Below are experts of layer 6 (counted from 0) of a mixture-of-experts language model. Rows are named router (the router's row for the expert), up (a neuron's input weights, with its number), down (a neuron's output weights, with its number) and show model dimensions 0-159. Each number is 500 + 40 x the weight over its row's rms, rounded and kept within 0 to 999. Numbers have three digits each.
After each expert's rows: a language model's description of what the expert responds to. This comes from a sample of Wikipedia text that the model never trained on.

# expert 3
router:485494420505460565468519439455510480472458473534426432465517506498524465565492499556550484491551465483474465452507472510433484544508462515515513497507506566462522471478514562469527507564500516473495445575508541514487463443520523479502541449546512559434539472547502478528568457521504490473588493516468494468520445553573476469487513615479575531356547550461485477548449553491474437527496490488491473588510522513499506535511462556516484483501526425503463497480486531423580514542529473
up4:541464483476448496549522448479461510415539512488493482446451553447488452433483552445600563457577525485550540497531529553451506514524482502558488536511474550463461503544490516456491510504532484463468494554498534450533486475556483475560546456525523533427527541563490409427515484495466513498540537539472464526460428480531511474554454524448602505436578477465507484519518490509484498532478520497490447612478511456499465485496466541462611489508512500549436514483542463426532507501490540
down4:497497480500523488475460524565477506509464521521494545538420467528521536504476561494530499509489500499450561530454517499510512517499516513563433480468537474542487496483470454491478506525489536541497580496463474600413540480533475453520435597508481544552423494416489450536509607504501530470559482460476545477491544454467451489474483503554481501578504450479471568366590555547541490477475483461497454446558570540503473544531502480556495541516481409492483522463484477504465473463481454
It responds to: Line breaks, role nouns. Line breaks after infobox fields or headings, plus nouns like office, title, role, football, played, and suffix pieces like ell in spelling.

# expert 2
router:468501461486510512498517446499520434468473540539436487506484450513477504496520516500520495486490506455412464473504513439467475576522468568556516424511554553503444481534559532559539522498464438538539546505535512442446512449471583449548442432529424522497507493506476538491510531464587516468536474425419543485467524547501489522510470529514478545406494544462534510529458525474469442514517561544426516542455518580518476489484575529548489555430516439560496510520486508542502412522558468
up1:493471498524440527466504524543525517470547444507498465521521540520518539533511424549568489499506492507451429488520503525458587484503485477560523481494488480442456459491505427465525481473520500529505447486510459481547607467528530433457426423494542483549540550575483492528535492456565541545543509503476444499468495510511501470513551484516457505454526483484541604487420431512537538546537423548453555472425414525520454511513506563504520529480494509530465503468469469513448570451612456
down1:471542538528461479392477578526545487480470485448500563507506477474509490526483535499506494580505530516489515490536461516576504553494531551585551539514503495508533511476507448572505524465490442476538417469556486528485509436466490454552501511433493517510519555495583502450548441472474522564502474476437515467442429458533514434524550502479546470480589585461500550544541497521520458533440412485494483398477489486522531483540540461522495520498432443455505526491458532524486452424473552
It responds to: Prepositions after verbs. Prepositions such as of, in, to, by, for, at following verbs or nouns, plus colons in infobox fields like Successor: or Distributed by:.

# expert 28
router:472483488496495572498521473495522469444550529480435433487514499467638480507557520450538529466494517504458487424522523501463475509518431528538497457527537516556430503447504555514467519514480502532572543461554484504509417458578477483475448444577549509458582474541510527510528548537568526467557540507457553485475468528548463443506531497451594505516487457464499518486500512419495500466480505441474453528500478512534420507506509539461472499495554483506482468519551507371433523509526447
up1:478538543524525569501503553470456472495557498442498491557515463527489468457559440551570547485478492476446475516455536489474453593485553513445499529539546480535503528600441488425467531524442533562490547493591508464549509500430507521483435456509533519459488490551454470534533450520466475380459501511457494505503457551489472521469528464456498545508523456425513505508517461493537510422469496475488514556533487470592484451475448497514536447497609454496486547544541516466448516503464536
down1:492541515480519457502497518503566489484579434462452567471538468572511529525460461545568455490395466479494541518505473486523497476546523427545539524538492439490506498446486454480512473478492437493466452492586462524377537450580449467477542441484532477489534568519490503540550522516506446464478506495430532560498512580497545550433475510473452535563525473431526496521564522480471505479467582472524471473562471500499588475510487502453566473530545497487496509524524427514550489492492444
It responds to: Dates and units. Years, month names, season, and units such as m, km, and % after numbers, often in tables and infoboxes.

# expert 17
router:442401546472567497500558463461512505509496464502422487457479501398465497457513537524517475524457586517440482423544492445494511444463527513533507497568519542480530492530600547455476522502510482525555441479503431479485471470446521480440490481515462532497552491595444510490561482518535547519441522495499525447480494519511458461474501507521544573471514469465546521567503467470525468521464463542446459556572509563534474496512565582543489581437545461508459525481556483445522456512488529
up4:477534416588518457461475538453513533594516595528520514511482562482524511493421559553523440494482380503500537508530542480508482502465528514478512441452551469484506474507560565421527586466512521498514515442503521476459477438488511457520469485443551512455480502551576486537582435500519544470531553534498491447490442511431533452497510492452490511487498541584538531517526523490536487478468473520536538493525487440547441511477526496446503460489549450476538488448503440538518491419432500
down4:435470484580525495489492488453544478456478526466533395490492544468447472565409524566479511494522461479532514462536484492477518565466482559487454497441610502436510471530478524484442456517534459467575486463469517490567485543475533507651511542489552534563496507500427510509526517549487497560496552475464520479472535518477508545527493473449455464514479499562475489550469414529527552493517573529437454569515486490476490532512453499519487570535509468439472507513499472422441487512526492
It responds to: Years and date punctuation. Year prefixes 19, 18, 20 in dates and ranges (1977, 2012–13), month names, and commas, pipes, dashes in tables and lists.

# expert 10
router:477497447543567476492545455500505508429432455510419462525480500508540479548532554493512514437527511495446421444417551482464512526451553504663496503503501504437469483548441549512545453543466573486508486431505515490483454485463547530486441499531480540479524505488482494548477487506516521519538525416544506463480509567520468532536519488511516511547485515494496504510533529446451431485515547478376465527481588540527511544522505502488491577489526498558468453468466500423538518528528434
up5:493532498474499531506483539458491466519460397493556486505513476436438556493515508517394517462482467498447543485508564551451499458494488504509465556474537564512471478465477544558499449497530412510525630551538553469552482382536506471563464505464454520482538538474509503465463481569522451496488515574530513436460479506525531531548499473548495451522515460520428527527531458521496446520497488495509517468470535553497557401513474466531427505534586494500506486508471539443507591497533486
down5:441453523513553521458491566541546495442449476527505577557571505460483501519491511524552434516495472527469421448524456548494437483470582519514457509462571501450594494464536482541554514473489477509446483502501439506498546467519483451478513462534482526511564518501511463487503568403475458504468440541571515476548523480455544520489507476450534521519491495537432486571480449476515493433517523398530498475531488526606565487542471478472483489493530505524504489472516629484532527435455478
It responds to: Common nouns, mid-word pieces. Common nouns after the, such as film, game, team, album, series, plus middle pieces of names like Umkhonto, Lloyd, Gymnasium.

# expert 30
router:538506504591519515509529402504469501541492498499463400522478452508505419485468597489537420450502515539448427458460543549418461497408496514493510558501592501521441515499439601542467512506542594504495496499489514502490491547487442470519458521512488442485535452507443501532503539554535489493528512492539552496518455528551457471512502520514531564440502514479504498494436539458468478484460556542443476518516507607539517517477455546443478521480513467449514515501473576515497559465540487
up0:538518467482438485563495492448507442478464495501503488474513504461486558468548438514563527518532420534440509469488473541542515454487421451498476516504562540479517405500492480527469539481500574527437493572527473572524464479466519565523495598504480462480483462554411551499481532467525494508510508519472527455570523518508473490539487556534467507523480516550565491468525525472467414483489560506566463488471406550526466464495512527497580462415506496466433501536541541564411564471553489
down0:445557510579508549461515545491576522477477467510442533545570519503440539488528482518398496519501544565496490479514475456471471498422540532454506456476536521480578511542474516479451517535521522463462486524533533534513468547559518495513411512506503477488411492452500510538390462515476513446469501546502507434462466535438557541571508504523414522546505427522551513455486460499546483522538534495540448597474498537476484521531418548447498486555546481408460506518520467496502483477450541
It responds to: Abbreviations and noun suffixes. Capitals in acronyms and identifiers (NCBI, OCLC, ChEBI), noun suffixes -ation, -ity, -ment, -ism, headings, and coordinate digits.